Experts of a small language model.
Size: width 320, 42.7M parameters.
Experts: 64 clamped SwiGLU neurons an expert, a softmax router, a shared expert of 128 neurons.
Below are experts of layer 8 (counted from 0) of a mixture-of-experts language model. Rows are named router (the router's row for the expert), gate (a neuron's input weights, with its number), up (a neuron's input weights, with its number), down (a neuron's output weights, with its number) and show model dimensions 0-159. Each number is 200 + 40 x the weight over its row's rms, rounded and kept within 0 to 999.
After each expert's rows: "raises" lists some tokens whose logits its average output raises strongly, later layers aside; "comes after" lists some tokens at least twice as common just before its tokens as in all text. This comes from a sample of Wikipedia text that the model never trained on. Tokens count by the router's weight.

# expert 23
router,207,219,227,312,157,221,217,238,222,190,291,168,250,151,237,168,159,179,186,271,143,169,167,207,210,174,213,178,292,264,221,204,190,316,283,118,214,107,198,184,186,174,250,193,202,229,132,152,209,186,239,222,221,219,162,158,235,231,210,186,190,242,224,181,183,209,181,195,170,230,174,212,232,237,250,166,219,220,199,202,232,195,225,207,187,167,186,203,134,182,187,194,194,145,268,212,177,211,259,211,192,150,151,227,185,144,206,201,257,265,222,89,173,196,164,199,163,164,230,221,117,173,199,211,197,212,150,219,161,198,272,211,148,259,240,242,130,191,268,194,176,267,187,139,184,133,166,255,154,284,173,222,290,133,203,238,236,253,259,175
gate0,149,143,227,108,245,229,298,263,213,187,187,191,226,204,191,164,193,203,184,192,239,247,199,212,216,147,225,194,207,230,264,104,227,206,225,192,215,125,147,157,150,254,161,193,225,261,169,99,202,277,158,219,173,186,232,208,206,219,265,220,193,181,191,214,207,191,252,200,185,239,206,247,151,225,189,214,221,181,167,191,262,236,221,210,228,185,123,256,245,228,225,251,154,176,258,178,238,249,231,294,253,172,212,197,234,219,210,229,184,209,182,158,171,182,167,166,249,152,181,101,211,202,226,272,197,74,213,233,176,186,203,124,201,150,229,161,159,176,231,216,161,195,189,232,212,222,231,222,178,263,228,186,199,158,183,139,176,189,184,195
up0,249,167,203,213,234,261,221,267,217,211,175,197,243,183,140,199,212,273,183,212,180,237,258,250,246,116,281,133,213,254,232,171,182,221,176,193,150,189,158,149,234,163,248,195,271,166,122,193,243,208,198,204,187,225,241,163,240,266,200,178,193,288,161,262,220,211,135,179,160,202,198,230,199,241,269,217,155,202,204,151,163,218,210,259,159,206,175,210,199,210,174,234,290,188,233,198,183,239,227,240,199,138,194,196,188,146,139,193,132,270,230,230,234,222,129,241,164,185,181,197,155,271,199,245,261,237,174,227,251,166,209,198,154,158,220,201,186,102,224,147,226,217,225,185,194,242,194,140,215,216,258,227,254,151,234,170,182,217,187,233
down0,200,195,190,217,186,137,203,71,251,237,209,198,197,149,120,226,155,204,247,241,259,214,204,206,183,196,167,204,216,202,146,207,169,116,197,232,156,212,207,171,165,162,186,140,205,294,170,190,220,180,158,211,189,168,273,184,135,179,224,231,241,152,209,197,252,167,232,153,135,210,231,230,210,222,149,167,194,163,198,201,184,190,155,181,255,172,183,112,154,186,255,162,189,257,206,208,252,207,191,203,265,260,235,201,277,154,283,173,229,201,155,109,189,211,207,196,246,181,160,185,192,228,189,193,190,199,160,199,116,287,142,189,225,160,158,116,253,213,263,185,185,112,156,209,194,172,141,232,185,201,176,239,115,239,184,216,174,182,217,164
gate1,181,165,195,183,219,255,295,201,221,153,265,170,243,188,237,203,251,206,213,217,249,178,254,145,165,169,179,151,157,215,213,181,162,220,225,188,201,220,211,115,188,232,241,252,167,193,220,194,249,191,181,195,225,207,201,175,210,257,162,246,244,166,243,245,114,243,222,270,214,223,201,186,198,133,289,210,270,160,264,160,206,181,181,193,210,271,123,247,262,193,217,208,209,192,148,201,140,213,238,162,198,212,222,228,195,194,206,236,207,179,233,187,210,207,193,162,223,203,221,187,109,258,197,191,216,181,180,177,227,255,247,135,165,203,201,209,259,204,211,235,165,212,230,156,111,190,234,257,224,211,179,209,208,216,96,208,219,189,232,185
up1,132,145,184,215,204,215,228,213,207,175,223,215,285,181,236,214,222,190,252,143,153,163,246,141,212,257,181,214,201,208,159,120,219,202,167,240,232,181,235,251,176,146,226,219,172,219,200,167,143,226,116,122,105,160,202,213,270,196,131,233,180,197,141,191,225,259,223,171,144,185,152,172,181,193,196,227,244,198,189,221,156,196,205,166,237,213,195,145,197,162,172,190,179,171,176,201,232,234,225,190,159,249,215,194,163,155,272,260,195,121,202,221,237,190,160,247,218,175,180,264,207,188,151,227,230,162,206,195,146,115,216,217,193,167,169,225,240,145,211,246,274,132,213,271,200,193,225,197,284,241,262,190,133,193,154,197,195,163,129,114
down1,255,153,127,181,185,199,204,202,181,183,171,177,133,128,198,250,215,162,220,256,177,190,181,170,189,160,159,189,209,218,214,208,188,208,195,283,162,108,222,148,254,240,201,159,186,150,193,163,192,94,288,177,203,180,238,196,193,238,204,157,174,198,193,187,244,193,171,168,262,261,198,294,156,138,230,156,281,221,186,181,229,270,225,218,154,198,195,211,283,112,161,202,226,166,229,233,228,148,170,123,158,143,232,140,204,157,118,175,162,192,159,130,181,165,193,159,275,313,240,142,178,194,275,255,291,241,225,251,193,190,200,201,155,223,198,175,187,150,211,217,169,196,235,228,205,179,247,151,182,203,158,227,222,206,199,208,203,218,222,200
raises: "'", ",", " ", " her"
comes after: " the", " The", "The", " this", " United", " new"

# expert 19
router,156,187,254,152,236,220,157,141,188,173,94,230,239,246,195,200,288,169,223,189,187,155,188,210,193,202,246,142,181,225,215,166,158,145,222,191,128,236,163,217,250,182,236,119,159,128,155,130,271,268,183,211,192,254,203,240,204,188,156,147,236,168,164,162,163,168,163,189,223,217,165,216,235,123,213,220,157,207,250,217,152,189,270,184,274,141,262,210,179,228,246,210,233,228,267,155,155,256,151,195,241,150,234,199,251,236,187,251,256,159,204,174,181,183,149,192,198,202,201,171,212,183,201,206,196,201,256,168,199,172,230,128,168,153,240,214,244,221,184,186,222,163,196,180,219,251,190,199,94,277,243,226,183,224,255,189,209,199,254,244
gate0,206,188,178,151,250,148,180,188,209,216,141,161,163,186,185,178,212,182,157,273,184,167,245,146,206,250,256,190,248,160,194,181,246,205,168,112,182,202,208,216,278,256,212,194,208,148,214,236,237,180,204,139,232,251,160,141,230,167,242,121,182,176,184,236,244,128,210,178,120,210,206,146,228,225,153,170,218,223,218,197,232,248,111,260,177,149,176,226,236,156,164,209,163,138,196,170,153,62,159,218,213,248,213,117,255,151,225,266,163,232,187,175,164,216,140,165,213,276,235,145,232,243,198,245,202,229,242,237,191,180,206,199,151,194,163,255,217,172,183,178,197,213,229,142,187,216,248,200,207,223,156,124,308,216,176,172,222,138,252,206
up0,182,226,166,207,198,111,187,211,146,220,208,194,180,193,201,97,198,206,128,174,178,218,151,194,181,165,335,191,228,200,196,177,215,210,216,256,227,246,223,155,204,278,228,112,206,179,257,195,267,156,226,162,170,189,175,124,289,213,186,202,171,172,236,202,210,220,184,235,112,222,241,178,207,198,214,161,212,197,262,197,225,255,201,225,122,198,228,262,212,118,234,191,215,202,157,155,237,150,163,247,231,204,232,240,185,195,160,208,181,159,190,231,155,207,249,130,244,211,244,236,218,257,207,240,184,185,228,287,161,123,150,154,237,251,158,177,195,205,164,143,171,188,224,142,191,155,153,186,242,150,165,183,297,204,178,223,201,198,162,198
down0,218,274,219,181,257,201,241,135,314,168,206,162,220,273,239,288,217,212,186,201,178,218,250,234,214,164,267,153,199,195,199,172,170,185,124,211,205,138,206,195,184,247,251,159,271,194,202,157,211,173,192,199,145,227,215,251,283,174,160,210,177,199,218,122,205,196,232,224,269,156,269,201,152,214,231,175,232,92,224,229,190,256,133,201,258,186,145,187,230,150,209,183,220,158,148,179,155,195,203,234,273,254,247,152,131,195,245,151,153,214,208,212,190,236,218,191,222,217,244,196,204,149,232,220,208,150,208,249,274,125,133,256,210,164,185,204,261,194,201,171,192,167,241,178,146,204,211,239,165,220,241,134,143,306,211,132,135,277,145,213
gate1,237,162,228,212,150,175,182,170,202,159,157,229,199,201,201,273,148,178,247,239,130,188,160,211,235,197,167,266,187,205,178,208,230,243,195,145,149,136,236,198,214,182,205,169,172,177,146,244,221,194,226,234,174,235,250,268,185,70,190,225,209,203,243,159,222,155,222,260,200,235,138,164,242,241,238,196,188,209,218,215,233,206,168,179,189,162,208,163,236,170,213,260,224,210,168,238,194,222,183,182,332,197,217,210,205,173,184,256,162,130,202,215,192,219,240,229,214,159,232,227,267,240,224,279,239,107,182,150,130,123,200,238,217,169,209,178,184,291,182,178,117,182,185,182,144,191,165,193,204,211,208,205,181,217,256,187,176,187,142,217
up1,223,179,279,255,188,165,226,144,125,223,74,224,216,231,150,173,137,210,201,206,205,152,253,197,246,192,181,275,184,190,275,141,214,206,187,170,131,181,249,166,231,166,168,197,184,190,164,178,178,204,200,201,139,264,248,226,109,128,148,159,233,154,249,162,163,220,234,250,241,200,188,177,177,188,206,247,151,175,274,218,168,196,229,178,238,126,194,152,177,186,190,156,263,182,249,219,148,243,154,227,273,204,218,236,228,198,183,180,131,121,173,232,176,146,200,209,213,156,216,223,237,204,222,186,255,146,243,168,173,163,211,210,183,176,254,180,167,234,214,236,168,167,200,175,124,164,146,226,257,184,179,226,200,244,240,179,160,222,92,205
down1,211,226,232,212,196,112,173,221,211,217,171,180,151,222,91,252,265,168,231,140,127,239,234,67,153,152,211,234,192,180,201,186,189,186,220,165,242,166,257,219,126,271,211,231,236,244,275,253,246,191,199,174,231,136,153,181,217,191,230,186,233,233,146,230,197,187,179,208,228,183,138,259,237,171,226,233,209,182,143,135,232,164,216,192,240,141,181,264,225,183,162,245,147,218,128,257,172,197,225,130,217,235,166,242,184,136,208,186,242,201,192,278,248,169,164,132,238,191,219,222,228,195,201,187,214,183,155,251,272,236,193,193,216,221,192,188,188,110,186,188,168,232,255,228,183,192,166,258,158,249,260,239,253,128,201,191,195,204,167,231
raises: " and", " in", " as", ",", " at", " by"
comes after: " was", " is", " /", " also", " were", "-"

# expert 2
router,219,177,236,154,182,178,253,213,164,178,225,241,216,199,166,242,245,228,231,258,81,176,173,165,111,210,187,217,181,197,112,230,197,259,241,228,201,200,240,204,261,183,249,193,196,169,210,185,262,283,229,163,199,247,193,205,192,155,146,238,174,225,222,236,183,161,144,245,246,226,173,165,248,208,169,244,214,207,194,223,188,276,184,239,182,229,196,239,218,150,239,192,179,235,221,190,151,222,242,177,179,174,186,175,243,124,184,131,176,163,240,168,223,152,151,170,128,95,124,172,201,221,237,171,246,123,282,132,166,147,142,219,285,272,191,204,230,172,175,178,129,170,161,120,215,238,158,218,173,229,266,188,291,185,205,205,230,232,171,195
gate0,167,137,157,174,142,173,229,139,224,137,254,162,246,247,222,169,225,203,219,233,234,180,193,209,214,197,266,216,291,182,193,175,218,233,184,259,125,167,194,168,189,233,170,223,210,247,143,196,227,195,166,144,235,220,269,200,234,182,249,199,154,228,159,205,205,153,140,170,176,163,162,224,230,254,224,206,143,155,216,209,217,192,167,201,196,230,207,253,165,234,187,210,218,153,224,147,197,174,264,263,150,213,190,162,187,265,147,149,183,193,187,209,262,277,190,214,257,235,159,181,127,252,169,181,202,207,210,212,200,191,228,175,169,88,191,222,104,235,210,190,198,197,198,203,209,199,153,209,178,299,189,218,234,251,252,190,263,227,249,288
up0,186,206,208,186,113,176,181,215,232,234,212,262,265,168,121,217,259,230,267,206,236,245,163,185,187,223,203,166,206,188,191,252,193,274,193,188,142,190,213,168,198,184,188,198,285,177,199,205,223,243,203,120,164,235,243,135,213,119,192,203,185,190,140,176,223,152,222,199,149,158,208,200,214,198,175,174,210,234,182,215,182,175,146,169,193,226,170,296,211,213,189,132,198,204,163,224,228,190,266,214,127,214,114,208,200,234,196,186,207,140,185,205,195,193,153,227,210,118,146,92,150,191,164,225,176,142,236,202,224,175,165,188,244,167,130,255,174,199,147,165,230,163,169,215,172,228,206,182,221,280,216,272,177,179,249,196,209,199,229,259
down0,214,209,186,164,201,254,252,254,144,252,209,175,211,186,228,184,243,147,168,235,173,176,216,199,181,195,208,199,168,161,200,197,229,184,159,236,198,230,185,248,169,193,216,205,137,194,137,133,183,180,186,254,161,180,169,240,193,179,309,334,221,253,179,254,235,226,175,229,235,265,128,231,243,318,218,263,155,216,200,176,159,178,199,179,193,195,200,191,222,179,247,174,212,257,180,133,219,162,237,210,218,171,233,241,245,221,158,177,300,260,242,258,168,189,219,151,204,250,240,222,276,190,223,150,208,184,259,190,222,227,174,278,211,151,172,106,264,280,101,190,145,195,160,255,159,193,121,162,177,212,150,224,218,176,188,243,184,204,240,144
gate1,234,173,140,204,181,167,177,232,265,154,231,258,196,201,149,89,227,228,146,137,219,150,168,163,191,203,183,138,199,224,215,215,206,153,197,241,262,190,118,175,166,243,226,244,165,197,184,221,189,209,170,255,206,109,179,249,149,198,183,196,138,253,243,239,261,176,212,169,102,268,219,261,231,239,147,212,185,239,177,105,196,222,160,174,195,298,197,237,246,256,191,159,207,181,240,194,194,192,209,133,243,190,266,181,242,186,307,166,208,229,233,143,189,172,222,235,143,227,272,228,189,193,218,191,172,214,183,274,113,268,258,261,218,294,178,240,147,209,203,241,203,226,176,275,225,253,261,245,157,166,123,162,144,152,238,204,163,199,219,239
up1,181,208,114,211,215,176,177,188,214,218,244,209,202,219,176,147,185,196,184,185,245,121,189,228,143,265,158,193,250,173,116,223,238,228,177,212,259,181,231,191,217,243,221,237,170,180,211,224,243,134,140,259,177,229,226,266,204,220,272,203,134,158,209,252,227,141,180,206,142,202,260,246,229,204,216,236,177,208,185,117,189,202,238,175,164,276,230,117,214,175,157,132,264,222,193,197,159,179,149,133,221,160,216,219,198,251,238,240,190,176,225,168,217,230,263,205,175,207,142,236,166,198,249,190,197,206,127,192,177,133,180,193,272,157,166,228,242,201,171,260,132,233,178,286,180,188,155,125,190,146,115,198,154,154,220,153,209,166,206,180
down1,236,117,260,194,186,223,228,242,267,250,287,231,169,161,171,224,161,191,175,260,204,175,161,235,147,132,174,188,157,168,247,173,187,195,268,141,152,185,212,223,237,118,244,237,230,225,210,123,161,232,189,197,235,261,119,151,235,183,185,300,285,272,200,231,249,205,141,195,260,175,161,214,149,232,252,220,188,242,192,183,243,162,137,191,135,158,172,240,263,186,151,258,197,178,206,219,205,153,226,141,232,185,130,162,213,167,212,158,222,176,260,225,213,173,249,156,207,207,229,198,184,212,186,229,218,114,189,270,238,231,216,264,200,141,219,194,267,240,156,207,137,222,252,204,161,204,234,238,191,178,196,248,242,190,153,279,211,199,205,250
raises: "s", " ", ",", " in", " |"
comes after: " |", "|", ";", "/", " No", " United"

# expert 1
router,192,202,137,216,148,139,157,196,279,184,254,165,197,186,139,194,258,249,147,221,267,295,184,155,252,287,267,137,152,188,198,172,208,162,231,197,159,155,216,270,202,223,208,178,227,190,159,209,188,183,278,179,200,254,268,221,201,151,235,274,121,255,232,191,185,204,284,242,218,186,130,141,187,252,159,193,237,197,203,190,197,153,154,194,206,163,248,270,225,186,208,156,150,203,169,223,231,235,201,270,194,161,186,208,163,230,174,198,158,208,170,280,120,284,210,272,198,194,151,229,159,135,198,182,215,191,205,137,247,182,164,218,167,241,178,223,181,255,163,158,162,200,140,140,234,228,172,172,236,229,172,221,200,202,163,215,211,190,269,153
gate0,198,220,185,130,179,208,191,142,171,205,158,247,223,197,183,234,250,233,220,173,274,188,224,197,169,190,217,191,157,170,155,129,164,232,118,182,255,277,227,160,186,241,160,151,256,198,183,207,168,195,153,191,190,179,211,185,204,201,213,264,174,194,209,182,195,202,162,185,193,200,180,137,166,150,214,243,274,218,179,197,283,194,222,163,231,266,163,187,87,215,255,181,221,252,191,178,212,214,247,213,248,200,203,245,201,202,227,238,200,214,210,154,148,205,182,135,227,170,213,126,197,206,108,180,163,135,252,211,187,214,230,250,237,249,151,231,221,202,179,248,177,196,146,181,227,279,228,246,203,269,124,195,169,268,239,210,229,128,218,124
up0,126,309,215,215,209,146,183,218,156,254,172,152,179,290,169,211,199,169,212,198,176,226,181,241,234,222,199,247,161,162,190,187,181,194,212,160,202,206,182,213,195,242,154,199,133,236,223,93,190,167,210,219,145,167,225,194,133,157,172,184,206,239,266,123,228,208,189,161,242,241,175,215,171,166,176,262,169,212,174,141,243,236,160,169,210,171,246,184,150,156,174,178,146,219,241,256,256,236,98,164,228,166,198,126,206,185,234,200,204,137,153,238,246,141,185,148,226,184,145,218,237,201,193,199,168,249,212,220,188,221,219,225,228,146,185,263,150,208,202,262,249,234,272,214,240,257,171,269,118,249,220,258,208,220,260,152,206,210,229,298
down0,267,230,209,98,190,200,185,135,180,166,292,231,163,181,227,200,199,157,196,134,245,325,224,253,200,238,231,204,151,153,251,229,187,165,189,199,192,161,240,198,174,91,244,158,245,127,228,218,227,233,193,266,266,245,275,221,231,217,194,189,174,124,191,106,172,229,136,209,262,266,143,240,210,159,260,291,229,192,209,126,165,217,208,229,168,169,160,168,236,217,172,238,271,214,248,170,153,151,237,160,211,205,152,140,226,134,202,151,231,235,263,234,198,190,165,217,185,225,142,234,225,247,218,212,290,181,163,233,162,221,139,273,194,171,217,227,269,204,190,161,151,179,195,198,164,296,203,142,173,176,211,178,232,211,186,171,210,210,157,235
gate1,208,220,164,246,250,221,228,166,252,152,205,180,190,158,181,200,193,178,124,182,212,156,138,222,197,214,135,212,259,223,244,230,154,214,179,179,189,192,208,234,139,166,218,198,130,244,245,150,207,227,219,156,202,200,181,188,175,154,165,235,223,235,175,131,282,156,282,171,204,210,135,240,137,195,203,178,238,205,210,219,283,209,202,119,172,219,230,281,260,202,142,190,225,217,182,250,258,238,206,172,270,282,224,181,148,159,234,230,259,155,246,214,174,262,234,190,220,196,214,122,222,171,272,205,226,138,221,220,240,211,194,260,152,211,167,194,171,212,225,219,156,155,233,251,240,233,262,182,275,257,170,209,250,196,189,202,151,253,211,220
up1,195,169,224,230,220,219,221,122,222,184,196,203,200,135,188,162,253,204,201,151,194,225,199,215,258,227,214,226,225,239,227,150,184,155,237,195,191,210,226,201,157,195,172,174,301,252,188,207,188,172,179,216,181,164,249,186,227,160,202,211,172,202,123,139,187,182,249,207,214,237,179,181,196,218,146,187,226,153,158,255,234,202,172,127,295,154,240,192,204,158,194,164,218,256,218,172,246,200,261,193,220,184,179,147,198,183,212,288,162,100,254,217,238,230,225,191,233,144,154,131,181,156,241,162,196,226,184,205,225,131,186,188,190,180,190,184,272,240,208,270,177,116,256,237,203,227,238,137,241,260,152,179,264,129,251,219,144,148,237,149
down1,161,200,260,217,149,215,213,202,201,154,183,144,175,212,238,186,178,121,243,211,196,178,206,205,253,186,165,198,223,136,172,154,186,194,233,208,239,192,220,207,190,235,195,190,148,229,162,252,151,168,202,250,245,176,233,194,253,228,142,158,176,195,180,177,200,186,164,221,134,219,196,141,188,175,189,167,282,206,258,242,202,202,202,185,191,153,258,241,219,146,199,168,222,217,282,303,171,183,164,196,159,214,155,190,168,204,153,207,224,196,208,221,226,218,261,186,158,254,200,217,126,192,261,203,208,217,171,252,249,200,163,228,104,254,109,167,184,238,233,188,178,216,240,264,141,141,187,200,170,215,174,207,278,161,162,195,212,192,187,180
raises: "-", " ", "|", "s", ".", "dis"
comes after: "\n", ")", "|", "\"", "}", "\\"

# expert 12
router,178,161,208,155,161,215,162,135,233,191,169,130,176,211,148,200,184,178,212,180,240,222,281,176,185,206,237,275,129,230,107,255,206,217,228,210,168,208,190,201,224,190,131,230,175,135,236,254,124,246,213,207,215,148,215,127,185,172,186,135,213,228,250,214,220,260,208,192,116,208,206,160,237,123,207,102,204,153,158,221,175,194,218,207,253,204,252,269,152,125,203,196,244,216,141,214,197,159,243,206,225,235,151,210,119,226,138,196,108,232,147,206,237,241,251,199,152,255,213,225,229,213,249,150,156,213,169,229,219,228,185,138,157,133,200,164,212,223,218,168,249,158,160,195,237,125,195,161,256,177,159,204,237,160,198,275,227,209,140,188
gate0,216,120,160,176,252,194,174,188,225,219,255,183,167,191,225,229,213,183,227,116,190,241,195,206,234,246,240,210,222,270,261,191,173,207,261,193,203,229,254,162,195,286,216,172,192,234,250,182,193,225,117,183,227,243,231,148,284,216,170,172,130,190,168,158,159,220,193,188,185,232,212,178,214,88,233,167,242,180,220,230,195,147,259,186,128,180,218,179,158,174,76,240,190,204,180,188,181,270,157,256,265,143,184,209,191,211,222,217,210,169,181,159,254,218,238,218,226,187,176,179,128,175,244,235,244,180,209,178,204,151,195,283,176,217,153,209,210,199,203,220,163,186,237,256,238,231,179,205,255,198,228,107,217,157,252,237,162,184,152,165
up0,172,206,171,181,217,236,168,207,273,244,203,188,92,291,178,202,218,192,208,225,181,177,243,179,218,178,235,165,179,271,203,219,207,254,215,207,106,206,182,176,205,199,201,157,218,198,231,206,197,204,145,210,225,204,293,172,275,215,145,133,68,213,193,164,229,214,203,147,210,191,211,233,160,142,169,171,219,106,214,210,177,175,182,182,248,222,183,208,218,145,139,261,207,252,209,218,170,265,214,263,199,205,178,247,177,158,199,262,213,214,221,252,261,171,169,272,182,182,184,154,190,201,230,245,178,144,219,166,172,145,247,224,197,135,139,233,202,129,253,247,166,122,227,262,213,217,154,217,196,213,238,154,190,178,215,235,195,132,207,176
down0,243,174,198,156,187,243,206,198,192,137,139,168,116,227,197,200,199,142,235,184,181,246,189,179,110,144,258,243,90,211,208,234,242,200,163,247,199,188,177,201,217,188,252,175,113,176,212,158,189,211,283,261,238,209,232,213,140,227,197,145,226,234,211,162,121,208,245,148,280,224,146,165,210,253,264,75,208,148,243,134,188,164,203,216,246,259,189,223,197,216,147,234,206,209,193,244,169,234,243,265,189,235,213,186,261,187,268,243,259,259,227,198,248,231,198,211,198,208,268,170,247,219,242,144,145,194,185,198,208,250,206,222,176,170,195,175,225,187,170,171,140,183,199,166,203,260,211,224,222,274,242,198,139,185,188,143,242,158,164,196
gate1,178,157,234,210,98,228,173,242,243,145,159,251,190,139,249,277,194,231,190,157,229,192,256,193,129,204,195,148,189,171,148,174,284,187,175,126,225,297,127,273,225,202,254,140,212,241,235,238,127,241,165,252,243,151,241,140,223,192,176,271,216,232,204,270,171,179,228,208,240,252,170,201,229,245,122,228,254,196,193,146,209,288,183,169,223,223,182,272,204,115,238,164,240,213,169,216,189,200,290,245,173,225,159,181,168,148,144,132,144,141,220,195,179,142,216,220,243,156,201,167,160,211,210,226,267,145,127,156,160,177,167,226,168,158,256,169,210,217,127,200,154,156,242,208,268,203,185,217,241,206,219,253,198,147,194,211,208,166,213,201
up1,214,220,156,203,229,257,212,226,124,183,220,262,243,148,138,246,219,126,233,127,173,179,224,209,182,242,189,183,307,206,201,239,178,243,247,148,192,208,124,274,198,219,240,221,196,144,139,205,232,275,268,205,222,193,110,222,164,214,224,230,205,263,182,211,242,204,228,173,226,179,199,268,180,150,229,150,121,187,183,187,189,228,231,146,223,191,209,201,208,183,216,216,147,177,246,198,220,240,170,209,191,158,222,316,201,267,197,120,219,206,185,177,253,212,239,73,185,184,181,200,190,191,199,225,183,112,274,238,248,200,231,245,157,191,174,208,92,240,170,193,216,235,133,187,191,183,291,229,190,225,153,215,221,224,155,209,189,218,178,242
down1,207,151,153,214,197,220,183,159,183,175,178,195,162,231,130,220,191,153,272,186,155,275,198,217,178,159,225,179,195,221,188,153,188,139,210,188,138,173,196,265,172,170,174,256,218,180,172,155,184,234,193,231,181,152,191,235,176,177,153,181,273,139,150,160,262,203,174,234,166,116,233,189,192,212,205,227,191,183,148,168,202,164,148,219,258,258,248,227,193,211,223,241,168,185,195,233,214,253,197,140,167,198,175,149,133,182,153,189,211,275,277,190,158,253,151,200,181,212,175,209,239,225,201,163,156,244,182,145,208,173,252,324,210,231,238,178,246,224,239,210,227,187,272,206,232,171,129,274,254,182,200,164,170,171,241,260,140,234,234,232
raises: ".", "ize", "ed"
comes after: " (", ".", "-", " \"", ";", ":"

# expert 18
router,206,188,164,180,195,130,155,186,241,238,236,205,140,159,154,138,249,247,215,140,187,218,207,184,193,244,242,149,191,169,262,186,259,225,203,170,194,208,194,206,121,183,215,169,272,199,133,195,197,140,238,199,204,168,207,153,176,178,229,156,154,265,210,192,178,232,244,215,249,152,158,187,202,238,231,267,241,262,187,222,201,182,151,135,213,138,169,190,176,183,189,163,176,212,195,238,170,183,300,229,233,153,167,184,228,219,272,243,144,138,149,238,193,176,227,205,232,141,171,141,214,167,125,131,273,162,219,245,228,217,194,183,260,253,157,189,246,222,166,186,170,187,289,170,165,214,140,172,262,146,179,201,195,211,210,150,175,173,250,175
gate0,270,209,157,214,154,196,213,250,139,197,184,186,266,226,173,216,197,149,279,140,237,214,167,235,204,95,269,199,208,176,200,303,266,204,216,221,171,261,182,208,205,207,136,197,266,202,222,204,130,196,211,194,189,172,214,249,161,183,209,216,204,158,251,208,188,244,166,276,241,141,208,197,144,225,163,179,218,160,211,210,135,114,242,264,194,250,242,173,141,195,194,200,167,202,257,113,254,165,178,241,273,192,259,175,220,217,205,197,197,157,228,198,197,163,175,219,169,203,187,194,260,199,246,177,229,261,202,228,140,202,207,224,161,195,179,181,162,140,235,141,136,184,184,254,210,259,287,170,135,247,232,244,181,263,209,203,218,264,184,183
up0,181,161,124,184,273,220,206,255,248,213,154,188,244,189,231,179,181,155,200,216,216,168,162,227,238,141,184,225,274,216,193,280,133,246,193,161,199,187,238,259,170,190,168,182,218,275,254,216,246,283,234,176,228,223,183,199,202,268,171,243,254,145,210,196,186,152,204,210,183,209,195,209,158,166,199,140,159,143,146,215,181,208,249,207,186,201,225,190,190,151,247,181,175,180,202,216,295,227,199,214,221,208,151,191,199,179,167,168,228,234,175,231,100,165,193,222,259,174,213,178,232,143,228,234,137,205,209,149,247,93,235,209,216,222,251,192,201,150,253,193,194,137,182,182,222,244,203,222,153,231,217,142,231,221,169,267,215,185,132,208
down0,274,239,129,92,171,208,187,177,236,221,135,200,149,168,232,185,174,158,208,61,186,215,163,275,259,192,140,189,247,168,206,182,160,242,221,221,171,227,160,247,208,195,225,187,182,199,194,252,143,198,220,223,235,197,239,172,162,283,219,176,296,220,185,185,136,169,207,263,150,155,179,119,150,227,205,141,258,154,218,174,159,211,266,216,258,194,220,209,223,169,153,178,140,259,162,125,210,223,181,151,260,199,152,209,237,141,164,196,214,227,216,237,207,179,248,175,219,144,183,175,191,252,237,152,233,126,203,213,185,192,174,176,189,138,173,232,130,160,227,127,210,219,244,179,176,207,181,233,194,224,207,253,201,250,217,200,252,193,185,240
gate1,173,229,273,154,198,243,212,219,137,235,147,233,241,246,187,256,188,207,152,218,251,204,146,212,182,144,226,174,236,295,201,220,166,188,269,157,191,270,199,239,268,205,158,148,212,188,198,195,251,189,171,142,200,217,151,157,205,150,256,195,277,227,267,112,204,199,216,182,207,216,181,211,184,209,262,157,184,191,201,174,168,247,269,140,228,213,211,174,191,120,201,183,206,184,222,240,300,147,228,146,187,182,168,243,169,182,192,217,200,185,174,182,240,164,149,178,278,162,171,209,259,209,214,185,210,184,213,152,187,208,226,176,167,194,133,205,180,167,177,154,257,185,175,218,197,243,229,249,147,170,177,238,216,277,160,236,205,152,227,235
up1,188,240,163,179,234,205,175,277,243,213,293,187,169,136,242,227,190,177,246,217,197,168,99,187,192,168,244,173,158,253,179,189,218,218,252,146,252,205,245,151,120,214,144,219,219,274,231,240,235,170,236,160,221,124,228,202,213,196,257,232,235,217,146,228,196,200,198,163,164,204,211,204,222,189,218,161,211,199,247,251,206,117,215,164,194,230,244,209,268,214,145,202,203,245,182,257,264,184,251,205,146,193,141,282,185,166,160,138,214,146,186,199,232,147,208,221,230,221,236,124,196,167,169,180,224,235,208,180,139,170,189,231,219,195,120,201,222,186,214,278,288,197,172,190,199,210,240,187,157,152,164,227,241,203,162,160,211,233,241,181
down1,238,259,178,174,203,204,173,224,194,231,182,207,124,140,252,84,266,148,243,205,206,222,238,223,191,262,185,235,249,227,154,255,172,269,194,114,169,152,206,231,210,158,199,190,153,238,215,172,218,198,233,191,274,196,204,138,205,232,190,115,195,234,276,205,225,239,178,182,164,205,232,206,212,169,226,239,192,195,159,125,195,241,251,181,269,212,261,162,195,247,209,208,212,180,236,131,202,210,211,161,241,168,181,178,179,159,224,205,151,103,203,158,276,93,174,226,191,195,266,225,213,220,159,161,181,204,180,168,216,126,223,115,274,242,177,212,142,216,212,137,179,170,178,250,173,239,173,186,242,197,203,209,250,199,248,128,128,192,214,245
raises: "-", "|", "==", "He", "\n", "N"
comes after: "\n", " |", ".", ")", "---|---|---|---|", "=="